From a checkpoint of a small mixture-of-experts model trained on Wikipedia: width 192.
Below are experts of layer 3 (counted from 0) of a mixture-of-experts language model. Rows are named router (the router's row for the expert), gate (a neuron's input weights, with its number), up (a neuron's input weights, with its number), down (a neuron's output weights, with its number) and show model dimensions 0-47. Each number is 128 + 32 x the weight over its row's rms, rounded and kept within 0 to 255.
After each expert's rows: a language model's description of what the expert responds to. This comes from a sample of Wikipedia text that the model never trained on.

# expert 42
router [127 174 134  93 111 108 111 123 106 139 100 114 124 145 127 184 140 132 135 147 132 150 150 106  81 104  94 128 145 136 134  87 152 170 113  91  85  77  73 161 141 175 125  89 123 127  83 121]
gate6 [135 114  83 136 141 135 139 152  78 111  92 125 178 122 152 135 136 127 140 113  87 134 101 169 128 142 164 126 169 144  97 157 174 127 164 120 127 146 118  95 115 117  97  99 141  94 103 109]
up6 [159 119  93 133 104 142 109 164  95  92  78 122 191 108 183 129 155 119 123 105  69 147  71 122 155 134 179 132 185 140 122 157 154 160 154  83 131 174 137  82 116 122 108 101 151 108 118 124]
down6 [110 103 150 138 138 134 155 138  89  90  66 107 163 167 117  86 174  92 116 125 136 103 113 154 146 159 139 112  84  95 134  88 142  89  77  99 126  84 122  94 167 151 101  96 150  64 186 129]
Description: Table cell separators. Pipe separators and semicolons between numeric cells in statistics and results tables, especially after percentages or scores.

# expert 39
router [117  95 182 164  99 150  83 158 150 110 118 112  82 182 128 141 156 140 116 138 119  74 122 106 120 191 158 138 130 109 128 175  93  94 187 135 114 155 163 205 119 122 181 102 138  80  89 178]
gate0 [141 102  99 221 104 135 169 119 143 134 136 149 104 114 110  85  85  99 113  82 165  89 123 150 129  97 214 152 108 143 107  93  66  79 155 132 123 106  79 130 190 106 187  64  83 136 158 146]
up0 [ 88 122 180 144 136 198 133  83 107  93 110 123 155 139 196 161 131 101 147 161  44 166 131 184 154 132 115 178 154 118 113 150 103 151 141 159 102 181  65 153 130 178 114 118 130 136  93 115]
down0 [154 158  98  59 151 152 143  77 108 133 127  91 139 162  86 131 150  88 105 138 143 128 129  99 136 147 115 166 127 160 109  94  95 110 165 151  75 131 189 165  83  96 116 104 167 105  98 137]
Description: Scripts and math markup. Byte pieces of non-Latin scripts like Khmer, Burmese, Hebrew and Chinese, plus LaTeX and symbol tokens such as ^{, \, $, °.

# expert 26
router [ 85 132  62 156 160 140 108 133 150 105 146 119 119 102 106  94  60 129 140 117  84 202 110 100 146 116  95 112 161  82  64 110 101  94 135 118 114  94  65  92 126  81 125  82 124 135 128 146]
gate0 [ 84 110 136 144 171 169 130 169 131 189  77 101  92 102 118  60 148 137 100 107  93 102 133 113 160 133 141 125 159  70  99 144 169 124 102  89 166  87 106 138 132  60  95 157 143  71  86  76]
up0 [136 167 122 137 144 201 114 120 124 186 103  42  73 123 171 104  95 136  86  99 139 147 151 113 149 102 139 185 156 191 139 149 119 185 106 103 126  89 173 142 134 161  92 126 108 117  97 118]
down0 [ 99  75 143 105  95 187 103 121 103 138 166 109 126 131 114 194  82 126 122 133 130 167 161 140 123 115 153 105  90 141 170 114 129 126 184 124 144 177 169 128 111 102 146 196 127 144 139 145]
Description: Past participles after be. Passive participles following was, is or been, then by, as or in, such as used, known, released, built, named, located.

# expert 53
router [121 148 116 180 144 131 221 129 134 113 102 123 136 119 135 131 132 115 124 104  98 156 113 142  81 122 149 161 182  99 116  75  97 119  98  90 131 107 142 198 157 157 130 134 142 173 204 123]
gate0 [121 131 138 131 149 120 155 169 181 172  98  86 165 135 150  69 159 128 184 116 149 147  59 205 110 135 137  98 181 151 178 132 172 119 116 163 135  89  86 123 148 104  72 187 149 171 123 134]
up0 [156 107  87 138 120 145 152 101  96  86 152 167 121 114  69 107 104 134  50 170  96 152 190 108 136 115 171 170 102  71 137 124 105 187 112 123 116 139 109 147 111 152 175 112  72 105 177 139]
down0 [107 117 167 108 131 175 171 184  93 125 139 139 136  93 156 163 125 147 119  88  64 108 185  79  86 159 108 152 113 100  79  69  87 170 126 118 117 121 105 146 150 128  96 143 136  86 128 126]
Description: Place and organization nouns. Singular nouns for places, buildings and social units after the or a, such as house, school, city, company, family, group, village.

# expert 18
router [ 99 147 151 129 143 124 199 113  64 124  99 113 121 182 148 164 166  95 142 109  94 126 164 124 131 175 134 114 107 125 153  79 134 110  38 127 138 110 123 181 157 153 161 171 114 141 139 170]
gate6 [181  85  90 157 144 107 143  82 128 140 123 115 134 167 135 135 144  88 125 128 134 153 160  87 189 127 100 100 208  89  73  95 120 156 162 175 134 121 153 119 182 135 130 191 132  50 140  68]
up6 [110 143 146 103 119 144 179 107 184 115 113 152 153 111  99  66 140 109  92  96 104 115 127  95 155  57 113 135 149 132 110 169 187 130 106 162 120  67  80  83 113 114 130  78 128 190 116 110]
down6 [119 130  84  75 137 172 163 168 143 143 114 132 190  92  68 127 167 147 149 148 105 139  58 114  91 160 119  90 106 147 129 172  65 202 113 104 140 149  96 110 145 166 135 136  46 122  92 187]
Description: Acronym letters in parentheses. Capital letters and pieces of acronyms, often inside parentheses after a spelled-out name, such as IMS-S, MSCH-E, KRA-S; also years within parentheses.

# expert 40
router [170  96 159 122  99 104 132 167 150 198 134 113 134 107 134 176 120 124 125 159 165 148 137 150 107  94 209 106 130 155  60  92 122 151 131 130  87 131  77 188 113  92 133 127 156  90  88 195]
gate0 [111 113  81 115 135 150 155 142 142 201  83 130 152 134 155 163 178 143 154 118 169 101 145 183 166 146 120 139 104 183 133 166 106 109 123 135 145 137 120 141  95 200 103 122  93  78 151 150]
up0 [111 129 153 125 106 186 100 112 112  90 139 160 157 125 164 153 128  77  90 140 110 151 104  86 153 149 133 152 122 105 121 114 168 143 135 122 107 154 103 154 152 140 131 120 149 115 104  97]
down0 [139 163 171 134 114 113  99 222 136  85  88 162 105 127 145  82 148 108  73 139 117 126 108 167  99 117  93 159 127 115 148 116 120 111 144 147 152 154 127 114 115  96 141 158  99 112 120 127]
Description: Hyphens and number separators. Hyphens, en dashes, slashes and decimal points, mostly between digits in year ranges and measurements, plus prefixes like non, mid, multi.

# expert 33
router [120 159 173 127 185 119 114 136 110 116  91 126 109  72 177 150 147  65 124 171 143 128 124  68 167 235 137 106  77 114 117 138  91 166  93  73 129 126 117 161 155 155 153 124 107  69 136 156]
gate0 [114 136 107  92 173 119 131  97 155 152 140  98 167  51 137 129 100 146 134 102 121 125 166 134  85 116 111 108  57 128 133 145 151  42 127 138 123  81 141 134  84 117 106 127  97 152 108 126]
up0 [121  94 145 120 166 130 121 110 142 192 144  91 161 102 118 106  83 108 137 140  61 169 166 159  73 153  94  81 103 167 172 117 180 156 130 139  98 114 168 167 120 179  86 136  90 121 138 109]
down0 [157  95 152 139 108 124 162  73  90 160 136  53 107 158 144 126 123 129 131 166 158 128  71 144 146 182 186 159 108 176 120 129  89 138 162  99 136  60 133 128 119 165 135  89  86 118 180 117]
Description: Geographic name words. Words and pieces forming country, region and directional place names, such as United, States, North, South, New, U.S.

# expert 63
router [102 169 116 155 136 126 123  63 173 149 104 129 111 164  92  79 130 144 126 156 138 166 156 150 187 125  97 103 113  85 146  95 165 176 106 157 145 113 164 180 102 190  94  63 121 140 100 150]
gate6 [114 183 109 143 158 123 115 170  61 163  98 125 163 118 146 153 114 147  55  63 106 114 113 184 159 164  68 141 138 161 129 204  96 172 136 104  93 107  95 128 108  90 190 160 123 178 106 140]
up6 [ 84 142 140 132 172 156 158  90 179 125  84 131  95 158 107 147 146 165 134 118 133 163  91 118 102  57 192 157 155 154 169 126 124 131 147 181 111 140 196 157 164 152 113 129 128 166  82 112]
down6 [161 127 126 181 109 126 169  80  94 136 106 174 144 173 142  80 149  98 146 124 151 161 125 100 149 163 162  94 145 128 131 177 100 135 163  92 185  39 119 150 166  77 154 102  39 150 169 123]
Description: Table cell separators. Pipe characters between cells in wiki tables, especially header rows and after numbers, plus occasional bullets and semicolons.

# expert 48
router [130  76 124 106  79 132 194 146 126 132 175 114 114 149 168 132 101 138 107  96 128 169 102 124 184 145 141 148 124 145 147 123 159 118  84 113 132  40 170  71 105  87 136  85 123 143 184 124]
gate6 [165  63 175 163 131  93 150 159 168 182 188  85 139 146 145 117 143 144 142  94 154  73 153 176 140 119 160 149 181 164 111  80 114  69 115 146 140 102 153  90 115  76 155 114 150  88 150  97]
up6 [ 90 183 182  95 109 213 150 176  62 137  99 154 118  62 101 124 121 121 146  98 112 103  96 122 184 124 135 110  95 155 139 176 132 134 128 110 162 170 134 155 102 127  80 130 117 121  98 122]
down6 [ 99 119 114 122 138 104 107  77  91 149 143  97  86 110 153 127 109  91 186 132 130 144 117 137 223 115 114 125 140 118  92 110 147 133 159  95 139 112 142 146 131  98 126  97 131 106 155 189]
Description: Finite verbs after subjects. Auxiliaries and main verbs right after the subject, mostly is, was, are, have, has, can, plus verbs like tend, vary.

# expert 49
router [154 113 152 110 175 134 106 103 192  99 194 137 126 120 116 103 181  99 137 114 153  70 131 146 179 153 118 102  69 131 143 145  69 166 131 181 171 152 100 136 126  94 116 172  49  87 131  71]
gate0 [136 141 131 148 115 130 121 129 195  80 144 138  84  99 129 108 138 115 107 120 132 141 179 155 125 168 113  92 140 166 115 129 109  16 105 187 146 132  96 144 190 168 185  91 133 125 147 111]
up0 [ 92 117 108 158 145 112 116 169 154 143 124 147 181 151 141 103 113 134 178 156  72 152 104 100 108  98 120 116 120  66 135 137 128 196 154 131 124  95 151 168 115 114 234 146 115 106 101  51]
down0 [ 70 122 165 103 150 133  77 132 134 133 113 119 159  87 146 134  95 116 176 134 109 159  92 115  57 135 129 135  57 107 112 143 136  98 141 156 144 141 121 140 128 122 104  84 124 120 139 101]
Description: Capitalized name openers. Determiners, ordinals and superlatives opening titles, names or infobox labels, such as The, Best, First, New, Highest, Notable.

# expert 60
router [141 150 151 146 102 134  91 102 113 131 105 127 133 104 143  78 142 133 135 102 139  91 154 172 166 209 124  82 141 163 101 167 152 156 106 176  79 120 129  62 201 171 170 142 109  50 106  92]
gate0 [107 117 125 153 143  95 141 138 114 132 150 226  83 129 129 148 152 118 109 164 140 168 126 141 103 114 131 177 135  97  96 132 104 201 148 164 107 119  78 139 173 128 176 177 155 163 132 103]
up0 [180 130 106  85 153 139 134  90 106 102 126  99 151  94 121 125 139 128  99 194 135 140 108  93 144 150 120 112 116 134 161  86 123 114  78 187 162 123 166 122 120  93  94 124 115 145 200 183]
down0 [169 118 168  85 124  89 155 128 115 123 119 171  89 115 111 145 149 156  83 168 128  79 160 129 127 123 130 115 112 155  85 132  45 123  72 180  85 138 120 110 157 118 115  99  89 166 175  88]
Description: Initials and single letters. Capital initials and the periods after them in abbreviations, species names and groups, such as B.C., C. piriensis, Group C.

# expert 59
router [170  75 146  62 100 128 141 150  88  97  89 123 106 102 132  94 161 134 127 211 120 125 140 130  83 173 122 144 120 135 105 144 155  70 102 168 128  86 114  87 173  53  92 116 160 124 151 199]
gate0 [ 75 130 113 120  74 100 110 141  94 145 183 184 121 149 140 165 105 183 110 127 177  79  84 161 164 120 132 129 109 115 151 185 146 148 105 208 209 156 130 168 169 148 115 113 228  94 129 104]
up0 [146 204 157 169 128 132 186 153 119 104 156 101 123  70 151 138 102 186 174 143 150 121  82 112 105 103 141 132 139 101 134  96 109  98 117  96 169 160 145 143 115 155 148 161 118 106 121 112]
down0 [118  73 119 108 160 138 109  77 163 121 195 104 113 144 154  44 153 126 103 159  56 158 150 169 127 127 146 143 138 133 145 178 132 137 143 162 210 139 106  84 172 100 124 130  96 133 118  95]
Description: Single-letter word starts. Short lowercase word beginnings or elided particles, like l' in l'Architecture, d'Aragona, de, la, and fragments such as sl(apstick), bl(owing).

# expert 13
router [143  80 130 122 148 117 108  93 133 117 168 122 146 156 136 164  91 175 185 110 118 160  92 140 136 133  95   6 168 135 163  74 145 138 123 103 148 117 107  81 146 147 160 111 139 109 164  82]
gate6 [112 164 132  66  95 115  99 151 157 106 100 108  61 144 155  94 166  85 137  67 144 152 198  98 163  95  97 179 134 166 119  80 127 104 126 133 198 150 106 172 197 178 128 169 106  83 151  83]
up6 [140 114 136 110 141 101 151 185 116 160 186 135 125 143 183 138  89 153 176  95  43  95 141 116  98 105 129 141 146 162 108 117 101 161  67  86 177 199 111 162 151 121  91 172 116 145 107 139]
down6 [151 130 166 120 200  65 152 130 159 157  87 165 142 140 106 163 132 163 103 107  57 152  66 145 142 134 136 117 153 181  94 129 166 129 182 129 187 137  85 134 124 131 107 104 117 143 109  96]
Description: Main past-tense verbs. Main verbs right after a person's name or he in biographies, mostly was plus events such as returned, became, died, won.

# expert 44
router [125 133  89 159 165 122 105 114 111 101  98 118  96 123 145  86 179 185  85 110 178 116 145  95 157 140  75  96 115 132 169 177 122 104 150 101 107 130  93  89  94  93 122 103  92  84 171  74]
gate0 [128 149 134 127 105 163  69 132 147 153 195 138 197 102 139 110 142 126  92 112 232 156 103  69 123 112 145 115  91 148  47 116  85 162 130 104 101 132 153 116  79  99 130 146 206 127 108  98]
up0 [120 133 138 135 121 130  82 139 101 186 167 161 192 116 138 140 161 136  77 100 187 151 161 105 156 116 156 118 121 113 124 129 147 148 132  67  90 105 133 127  76 120 138 184 178 125  98  96]
down0 [135  97 114 151 161 100  89 154 150 137 131 128 119 107 167 161 178 167 133 154 121  98 183 151 143 107 102 167 106 133 108 121 150  90 107 109 116  90 100  91 143 134 147 188 133  91  72 113]
Description: Table cell numbers. Space-led whole numbers starting a table cell or stat value, like vote shares 25.7, goal counts, dates "11, 2006", weights 170.

# expert 27
router [206 148  87  91  87 152 116 133 102  97 103 145 127 175  86 108 136 119 150 115 107 132  74  90 160 141 116 114  93 148 150 138 119 166 126 174 112 141 113  98 131 111  92 101 100 131 101 195]
gate0 [173  86 151 147 121 109 120 102 144 103 145 153 122 110  67 114 179 124 142  93 129 101  91 112  76  84  86 113 110  59  82 119 126 108 136 129 172  56 134 132 140 123  94 113 141 120 116  76]
up0 [146 156 181  67 141 152 122 124 134 163 167 107  89 125  51 132  94 105 153 106  84 130 128 110 124 142  85 141 167 115 156 154 149 155 103  94 144 103 105 174 151 166 110 172 140  82  82 107]
down0 [ 97 132 115 165 132 128  65  91  59 154 138 150 125 123 159 126 169  87 130 114 105 122 192 106  81 115 112 158 121 108 163 129 143 183 177 109 117 170  86  75  79 115 105 156 114 123 148 125]
Description: Foreign name onsets. Opening word pieces of non-English proper names, mostly people and places, such as Hak, Kal, Sch, Mal, Iv.

# expert 9
router [114  95 126 135 148 145  88 115 181 141  88 137 127  91 199  88 111 128 147  71 183  89  93 104 130 129 116  97 153 148 121 115 109 139 123 106 129 106 138 180 158 183 228 145 109 129 182  99]
gate0 [129 161 167 101  52 113 135 112 120 142 181 141 113 109 150 120  70  99 108 163 114 101 131 143  94 162 114 101 113  96 130 100 134 120 166 142 103 102 145 149  97 158 117  93 144 129 141 141]
up0 [173 113  82 157 145 175 134 140 125 165 108 121 146 191 117 143 145 151 147 154  93 148 158 105 103 131 101  92 105 125 117 134 159 148  88 125 117 148 123 100 130 149 122 137  98 101 105 152]
down0 [124 141  80  81 189 127 114 144 153 104  95 158  84 111 176 122 109 173 125 143 114  34 143 161 104 144 167 114 130 134 103 129 117 127 130 139  86 137 137 142 128 191  97 138 172 123 166 190]
Description: Institution name heads. Final head nouns of organization, award and place names, such as University, Awards, Press, Council, School, after a proper-noun modifier.

# expert 55
router [129 158  73 131 129 126 156 157 173  98 147 136 126 100  84 139 127  98 148 169 138 155 184 130 180 118 145 112 158 106  60 124  74 140 137 133 123 162  71  81  94 161 161 161 136 135 123 135]
gate0 [ 98 115 150 134 175  96 108 175 159 118 156 157 186 113 128 147 140  97 164 119 149 122 113 140 135  91 120 126 101 143 102  61 110  94 132 195 125 180  99  75 142 106 158 102 101 116  73 137]
up0 [113 129 155 109 161 130 153 101 103 139 139  76  92 172 128 138 139 142  62 176 123 131 155 133 154 164 108 127 155 139 192 136 100 103 126 104 155 214 127 200 137 124 122 159 192 133 101 157]
down0 [128 120 132  83 146 145 126 140 154 138 173 135 104 117 108 108 147 138 167 139  89 114 126 142 122  92 133 196 133 134  80  74 116 147  88 150  97  98 108 129 116 124 121 163 194  86 118  95]
Description: Nationality and type adjectives. Adjectives before nouns naming nationality, religion, region or status, such as American, Roman Catholic, former, local, national, Federal.

# expert 24
router [104 129  64 156 184  74 161 158  93 116 121 136 186 135 108  79 123 133 101 131  94 118 168 112 170  95 142 129 158 179  97 140 101 132 162 113 121 144 173 148 136 156 165 172  63 111  86 109]
gate0 [128 108 147 118 185 156 180 105 134 166 100 170 148  78  93 124 121 225 153 130  67 127 139 142 125 163 138 155 134  98 119 171 137 121 131 185 100 153 128 115 203 169 178 122  65 133 107 119]
up0 [161 117 137 186 134 164 154  73 160 132 130 166 158 119 120 102 169 130 171 115 128 126 120 147 143 140 103 142 168 102 163 177 120 148 147 161 145  83  80  76 145 105 122 141 130 135 111  61]
down0 [135 161 118 126 134 140 135 108 110  89 114 159 169 132 164  98 143 139  86 127 173  56 107 131 178 136  64 139 151 185  90 153 161 107  99 154  75 122 120 128 156 114  86 109 195 106 123 180]
Description: Institutional name field words. Subject words and suffixes inside names of organizations, laws, journals and awards, such as Science, Arts, Health, Counterterror-ism, Account-ing.

# expert 41
router [ 95 103  98 130 152 105 183 102 115 116 151 149 146  95  72 130  92 145 151 137 123 144 171 128 154 122 105 162 121 126  56 176 150 147 183  99 111 116 119 105 135 132 149 111  74 192 129 238]
gate0 [ 94 106 135 107 116 189 140 126 114 150 122 162 124  97 198 134 106 133 134 183  93 190 139 125 148 127 128  75  72 129 135 111 123 136 125 183  96  80  74 141 130 145 168 153 131 109 120 175]
up0 [149 143 160 111 153 117 190 196 167 145  84  89 178  99 105  78 105 127 156 134 152 103  77 134 129  77 163 109 137  77 187  72 140 120 129 137  76 119 133 112 142 189 107 139  90 128 125 153]
down0 [ 99 177 191 150  98 114 109 176 116 135  76 116 142 152 143 119  86 104 120 176 154  94 160 153 180 135  99 151 188 106 121 139 120 158 119 143 115 113 138 170 189 145 162 166 127 147 113 121]
Description: Common topic nouns. General mass or plural nouns naming substances, people, and domains, such as water, minerals, music, people, species, media, data.

# expert 12
router [ 88 144 126 178 154  48 151 155 128 110 136 124 108 124  71 119 112  84  73 141  91 139  92 129 104  84 131 143 113 118  75 160 116 109 149 110 163 147 167 123 127  98 110  97 109 160  66 127]
gate0 [ 94 114 120 131  85 108 199 135 226 139 115 188 127 173 118 160  92 104  61 140 145  72 126 160 132 200 136 142 103 155 154 109 100 147 118 171 190 196  79 161 114  94  80 152 149 134 112 121]
up0 [152 132 140 196 125 138  53 115 115 141 140 152 148 139  93 178 156  89 162 124  69 130 109  71 117 111 110 117 126 133 156 155 156 119 163 136 146 153  15 148 141 142 169 173 140 123 134 164]
down0 [136 115 193 199 165 142 141  90 117 104 101 150 122  57  85 115 119  81 114 169 114 152 126 124 177 119  94 128 157 151 130 159 165  96 115 128 125 133 109 121 149 167 159 145 128 121 114 145]
Description: Adjective and verb suffixes. Word-final pieces that finish adjectives, adverbs and verbs mid-word, such as -ized, -ated, -ically, -able, and words like likely, accused.

# expert 46
router [155  78 183 142 117 106 128 137 182 185 117 120 123  89 141 118 118 111  55 140  87 142 128 147  75 162 150 126 128 148 168 143  76 177 165 121  69 111 151 118  90 152 144 138 159 160 156 116]
gate0 [ 72 115 124 170 134  79 181 194 143 159 132 149 148 119 173  81  78 144 132 116 157 129 169  92 142 172 145 139 135 131  98 106 111 135  79 194 141  54 101 183  97 154 184  86 161 114 113 135]
up0 [ 92 122 134 101 122  98 172 176 119 119 127 143 161 104 189 134 103 125 139 147 163 177 187 110 100 166 124 158 136 135 102  96 113 138 101 149 111  45  87 145 150 168 156 127 196 111 124  87]
down0 [ 85 132 105 141  46 139 106 120 150 121  69 152 122 161 148 166 105  91 138 140 179 113  70 143  96 130 170 128 126 162  95 137 183 158 129 131 109 180 193  70 125 107 114 141 119  58 141 111]
Description: Commas in lists. Commas and list joiners like and, &, et, – between names, numbers or items, especially in credits, rosters and tables.

# expert 58
router [115 157 157 164 158 130 180 135 102 143 101 124 222  79  94 100 163  46  66 139 143 174 114  90 112 111 196 135 130 148 189 147  95 170 102 149 159 150 147 113 188 109 157  86 145 129  72 104]
gate6 [206 125 147  88 124 101 127 100  93  67  90 119 151 120 111 113 105 117 124 115 206 107 136 123 167 110 143 123 159 154 147  87 137 117 141 105 120  84  88 190 173 109 163 145 142 130  69 142]
up6 [175 154 139 167 126 122 225 134  93  37 135 147 104 141 136  78  83 143 121 153 104 161 124  92 174 139 126 146 105 152 116 133 142  99 134 142 143 169 152 176 144 144 167  85 133 118 176 162]
down6 [103 119 181  89  95 154 173  76  83 127  98 104 157 163 187 124 138 167 112  92 193 144 134 153 115 156 158 132 169 154 161 117 158 101  88 159 141 116 101  82 156 130  97 164 135  68  98 137]
Description: Non-English name syllables. Middle or final syllable pieces inside transliterated South Asian, Malay, Chinese, Arabic or Polish names, such as ong, kar, iy, ak.

# expert 3
router [120 190 161 128 157 137 122 113 187 124 145 137  89 103 135  74 137  85 143 107 133  98 181 110 179 180 159 142 114 103 106 226 114 134 152  76 179 126  90  71 111 121 122  85 126 159 142 224]
gate0 [166 110 132  86 110  81 102 103 125 214 163 114 118 118 157 114 131  86 104 159 102 167 115 142 186  69 155 140 178 135 111 199  90 126 148 132 126  88 114 176 104  86 156  64 144 150 118 141]
up0 [171 175 148 187 111  67  98 171 169 115 157 135  62 130  93 182 158 161  92 147 122 120 142 137 124 148  92  73 141 140 100 121  92  75 155  52 113 101 151 115 141 132  78 218  70 143 162 136]
down0 [101 104 156 102 140 133 108 118 116 100 146 186 154 233 187 171 141 148 124 122  93 137  81 157 126 126 154  91  97  78  88 129 144  92 129 125 180 178 124 174  73 171 106 111 155 160 113  99]
Description: Quantity words. Numerals and quantifiers before a counted noun or of, such as two, several, dozen, hundreds, most, all.

# expert 37
router [166 187 117 163 169 152 127 156 155 136  88 112 220 182  93  89  80 123 139 109 143 119 151 137 139  93 131  68 100 136 120 140  81 136  94 111  99 116 169  58 142 153 114 111 103  87 174 161]
gate0 [109 160 107 144 141 116 149 117 169  91 185 146 177 120 146 109 154 115 102 102 143 109 127 125 131  67  91  79 136 171  77  96 150  78  76 123 131 104 142 120 137 129 149 162 150 109 177 119]
up0 [165  89 151 118 106 122 139 156 148 142 113 134  98 158 106 120 118 119  89 165 114 144 100  94  99 122 166 172 138 100 126 150 158 202 149 181 138 156  97 132 141 118 110 154 102 146 116 142]
down0 [139 154 128 121 135 111 121 165 167 153 166 136 139 114  72 157 121 151 139  81 103  90  76 113 181  65  93 121 147 105  54 122 133 124 131 108 136  85 122 115 151 149 123 118 151 123 153 106]
Description: Dates and years. Month names, day numbers and years in dates, birth lines and table cells, such as November, 1992, 27, 2006.

# expert 16
router [145 151 100 100 111 117 112 144 101 120 121 138 135 129  90  93 147  77  84  85 136  95  77 154 141 139 156 109 194 148 126  78 194 116 160  67 172 158 155 109 178 142  84 159 103 177 157  93]
gate0 [ 99 120 116 161 157 166 121 152 121 145 107 143 143  82 146 100  83 131 202  80 135 143 123 118  98  77 138 149  76 165 108 126 162 108  95 103 149  54 142 125  96  83 112 123  89 159 114 115]
up0 [135 165 103 128  97 117 141  94 151 160 177 195 201 114 132 166 142  85  77 122 184  90 181 148 148  92 135 154 123 157 135  89 160 121 119 124  90  90 171 117 108 101  92 140 147 107 147 164]
down0 [163 104 163 117  64 155 154  63 129 140 205  78 140 156  95 139 135  93 152 115 113  89 135  97 143 152 155 130 158 123  94  94 167 123 171 131 116 154 103  71 156 102 110 131 160  91 121 143]
Description: Place and surname endings. Final pieces or whole words of English place names and surnames, such as -ington, -ford, -ville, -ley, Jackson, Huntington, Newman.

# expert 25
router [128 150 154  96 107 122 208 142 108 150 126 122 120 157 113 175 171 140 116 167 174 122 113  86 116 149 155  88 110  80  41 175 110 187  93 156 179 120  99 123 163 104 133 100 134 121 186 123]
gate6 [107 196 119 123 152 150 182 153 105 115 150 171 190 124 160 114 119 175 176 121 114 133 128 115 124 182 125  94 112 165  95  71 166 130 111 114 150 148  91 149 159 118 133 127 179 141 142 164]
up6 [187 145 193  91 145 182 137 170 106 120 119 159 138 180 129 158 111 137 139 107 141 120 156 125 146 154 142  61 147 127 101 133 144 117 129 141  92 150  89 100 153 146 115 122 168 124 124 106]
down6 [ 87 159 142 123 133  65 111  93 165 158 130 148  92 150 118 150 106  84 163 131 163  97  84  60 138 168 140 107 164 200  89 124 136  99  81 113 143  93 112 165 138 132 175 152 202 127 114 187]
Description: Single-letter word pieces. Lone letters or short letter pieces inside names and rare words, often after hyphens or quotes, such as Ring-g-old, Ad-h-oc, Scooby-D-oo.

# expert 1
router [111 135 175 166 190 130 165 161 176 155 160 132 140 104  96 164  92 127 170 168 165 146 120 108 145 102 105 124  98 136 105 158  99 174  87 127 133 102 139 167 138 159 143 152 150 152 129 108]
gate0 [148 110 124 129 133 133 174 175 170 171 114 137  91 137 131 136 122  85 119 112 187  49 154  98 111 101 183 151 132 133 159 159  85  98 116 114  74 114 147 161 100 102 129 110 147 113 136 122]
up0 [132 184 129 154 138 138 138 117 115 118 170  99 169 143 123 132 148 170 137 158 116 216 106 195 134 133 140 115 102 125  67 132 148 181 121 117 155 168 101 103 165 139 169 147 132 137 110 114]
down0 [ 52  99 209 159 158 161 114 125 108 167 173 237 118 165 143 119 181 143 112 137 247  99 148 138 152  91 123 130 177 121 175 132 140 122 121 194  85 134 134 173 123 146  90 115  92 130  98 172]
Description: Time and work nouns. Head nouns after the, his, a or this, mostly time and creative-work words, such as season, time, album, film, year.

# expert 6
router [129  62 123 158 105 102 187 100  97 135 123 130 112 179 106 109 119 128 123 129  95 148 133 123 134 149 152 145 111 156 121 144 151  97 155 118  78  95 169 176 145 161 127  83  26 140  94  81]
gate0 [158 168 162 135  81 146 171 144  99 130 181 103 124 141 138 156  96 149 155 143 124  70 135 138 152 178 144 142 147 109  49 131  94 168  97 195  96 164 120 123 134 115  86  79 131 151 171 166]
up0 [ 85  47 122 141 146 160  99 144  83 132  93 138 168 127 140 129 152 103 113 136 134 208 136 133 145 136 136 106 179 128 139  48  90 112 161 145 166 106 154  92  94 109 107 160 103 107  91  99]
down0 [107 107 140 122 161 120 157 137 142 139 157 168 104 115 159 114 171 120 165  92  87  73 168  80 126 119  85  94 169 126 118  47 136  89 109  91 104 118 139  65 164  93 149 161 147 117 152 149]
Description: Abstract process nouns. Abstract nouns after the, a or his, usually followed by of, like presence, influence, guidance; also section headings like History, Works.

# expert 43
router [109 121 135 156 144 169 143 144 165 183 183 142 113  76 148 127 143 145 187 118 109 133 130 138 180 111  91 141 101 121 119 101 121 160 119 128 118 138 155 115 106 116  82  67 127 168 128 200]
gate0 [190  90 130  75  88 162 116 164 145 122 201 189 141  62 113 128 170 138 188 164 126 165 163 152 121 166 132 117 151 111 103 187 104 144 182 146 154 119 150 109  91 146 137 153  97 131 178 172]
up0 [159 119  94 150 180  54 146 140 135  93 116  96 134 147 143  63 168 110 119 109 149 130 175 154 133 139  64  91 107 118 162 101  88  81 143  94 129 172 122 160 108 148 110  85 157 136  91 121]
down0 [100 110  77 104 102 110 101 121 109 125 118 137 120 140 107 188 188 112 153  80 152 154 102 123 124  97 168 165 103 129 119 134 154 114  85 168 135 142 146 130 148 102 142 160 122 116  96 182]
Description: Commas. Commas and comma-bearing punctuation ending a phrase or clause, also thousands separators, as after In 2019, for example, Kazakhs.

# expert 22
router [199 123 116  55  95 163 162 107 115 114 111 122  73 199  84 154 101 151  89 169 158 164 100 143 157 200 129 123 140 159  61 163 128 106 148 177 137 123 104 158 152 118 138 155  96 124 113 187]
gate0 [180 125 140  87 121 152 114 153 112 203 107 164 125 125  92  86 132 135 115 161 115 164 133 104 126  73 132  95 131 127  52 111 119  75 189 141 158 100 208 117 139 115 237 128  88 100 192 112]
up0 [145 127 143 122 133 167  88 142 150 197  97 186 128 126  61 122 145 163 140 113 148 133 111 135 146  77 137 119 108 133  84  91 169  97 174 106 152 126 189  94 194 113 161 140  95 142 176 139]
down0 [137 125 122 174 134 107 104 103 118 115 104 133 128 115  83  78 101  84 140 136 113 152 111 150  82 117 150 119 153  58  78 149 128 118 171  75 142 112 151 106 123 123 133 145 150 177  99 217]
Description: Capitalized word-initial fragments. First one- to three-letter piece of a capitalized or rarer word, often in titles or names, such as Sc(ulpture), Rep(ulsion), Th, Reg.

# expert 20
router [111 130  75 113 134 194 125  85 101 168  98 132 125 174 160 131 111 108 121 136 179 133  98 140 108 173  75 101 150 174 126 133 153 123  94 107 156 102 166 127 109 136 102 127 149 110  96 107]
gate6 [106 144 220 128 127 110 122 138 135 145  79 147 111 127 163  59  73  86 104 215 126 203  98  86 137 167 127  91 133 153  98 189 172 156 115 142 159  75 133 155 135  86 114 177 138 131 166 160]
up6 [155 117 149 115 153 110 139 149 128 182 186 138 130 168 124 130 145 138 101  52 173 121  81 105 141 150  77 159 163 159 169 125 169 103 103 111 135 140  44 126 103 140 158 174  88 114 168  83]
down6 [113 147 164 170 100  63  55 103 144 164 132 110 130 171 203 119 143 123 199 133 135 157 116 129  78 129 162 168 132 172 170  94 129 135 131 140 170 120 131 158 123 120 136 123  72 132 188 123]
Description: Mid-row cell separators. Pipe or semicolon dividing cells after a name or entry inside a table row, e.g. "Eric Gairy | Prime Minister", "Rose;".

# expert 0
router [106 157 164 102 187 128 147 166 156 131 113 136 179 101 119 171 130 146  71 103 171 114 115 154 104 128 137 124 163 152 141 154 152 155 158  70 155 104 157  80 112 163 150 147 148  98 129  99]
gate0 [ 72 141 207  88 144  96 169  83 177 111 143 175  89 106 127 167 140 186 154 126 110 141 109 120 118 186 135 128 204  94 188 164  55 132 178  91 145 148 128 128 145 124 128 101  98 120  79 123]
up0 [118 194 110 119 165 152 171 162 143 153 106 183 157 129 105 108 115 158 166 123 121 149 173 112 121  54 142 102 140 155  90 160 186 145  86 145 144  64  98 136 111  82 130  95 128 105 139 165]
down0 [ 70 163  64 151  93  81 123 137  88 131 151  95 139 142 142 106 102 152 123 106 127 121 163  64  81 169 148  59 152  89 164 121 173 141 136 147 106 182 123 180  99  83  97 104  88 120 107 125]
Description: Surname endings. Surnames and their final word pieces after a first name, in sports tables and biographies, such as Smith, Jan-ković, Dabrow-ski.